Weights of a small mixture-of-experts language model, trained from scratch on English Wikipedia.
Experts: 128 bilinear neurons an expert, 3 picks a token, a sigmoid router.
Training: a variant of Muon for the experts, 651M tokens, 4966 steps.
Below are experts of layer 4 (counted from 0) of a mixture-of-experts language model. Rows are named router (the router's row for the expert) and show model dimensions 120-159. Each number is 500 + 25 x the weight over its row's rms, rounded and kept within 0 to 999. Numbers have three digits each.
After each expert's rows: "comes before" lists some tokens at least twice as common just after its tokens as in all text. This comes from a sample of Wikipedia text that the model never trained on. Tokens count by the router's weight.

# expert 9
router:525493503538464528526497484492474481469536495472487512496477528515508466498484485538540549498459518490468522496546526470
comes before: " in", ",", " to", " of", ".", " and"

# expert 12
router:500504527493527490508494497489480492490460489496518540486475473495480466493504504505505518497474487520464507447506550489
comes before: ",", " |", " and", " (", "'s", ")"

# expert 23
router:474517496482507511514493501484480480484522474508502509539488482521520511514530522521496512512461503490483450527517512509
comes before: " of", "s", "ing", "ed", "er", ":"

# expert 11
router:545479462488475510513501485520477466494487512505485514502481492503496518550497497540459496477496467501471428506494520464
comes before: " the", " a", " f", " his", " b", " c"

# expert 13
router:522488515521496538506446495481479490479527480468505512484549486533471500518507501512519507512461503549439476485528503503
comes before: "\n", " The", " He", "%", " In", " It"

# expert 4
router:501519523469504515524454466513465486478515522467482512502491489496490461569481511489505513484488519526446476481516512487
comes before: " |", "\n", " ", " 0", ".", "–"

# expert 8
router:513467531468493506559463509495486479452467481492510482516513524468541510484492485512495480496473517474479495514539534427
comes before: "-", "|", " a", "ation", " to", "ated"

# expert 16
router:509517533481458513523483490482489505493517521476501475489493501492502469528500512500513510516467531470469474469542495466
comes before: "\n", "|", "-", " ", "==", " 0"

# expert 0
router:516494481482462495527493473503500473475486465505464485510500489510498501523482519552464518488485495509488441492500529503
comes before: ":", " the", " of", "==", " ==", " for"

# expert 20
router:514521508504510508477450508517451485448469507471487533497495532482484498549486507494465528496478517527454478496503530461
comes before: " |", ".", "–", ",", ")", " the"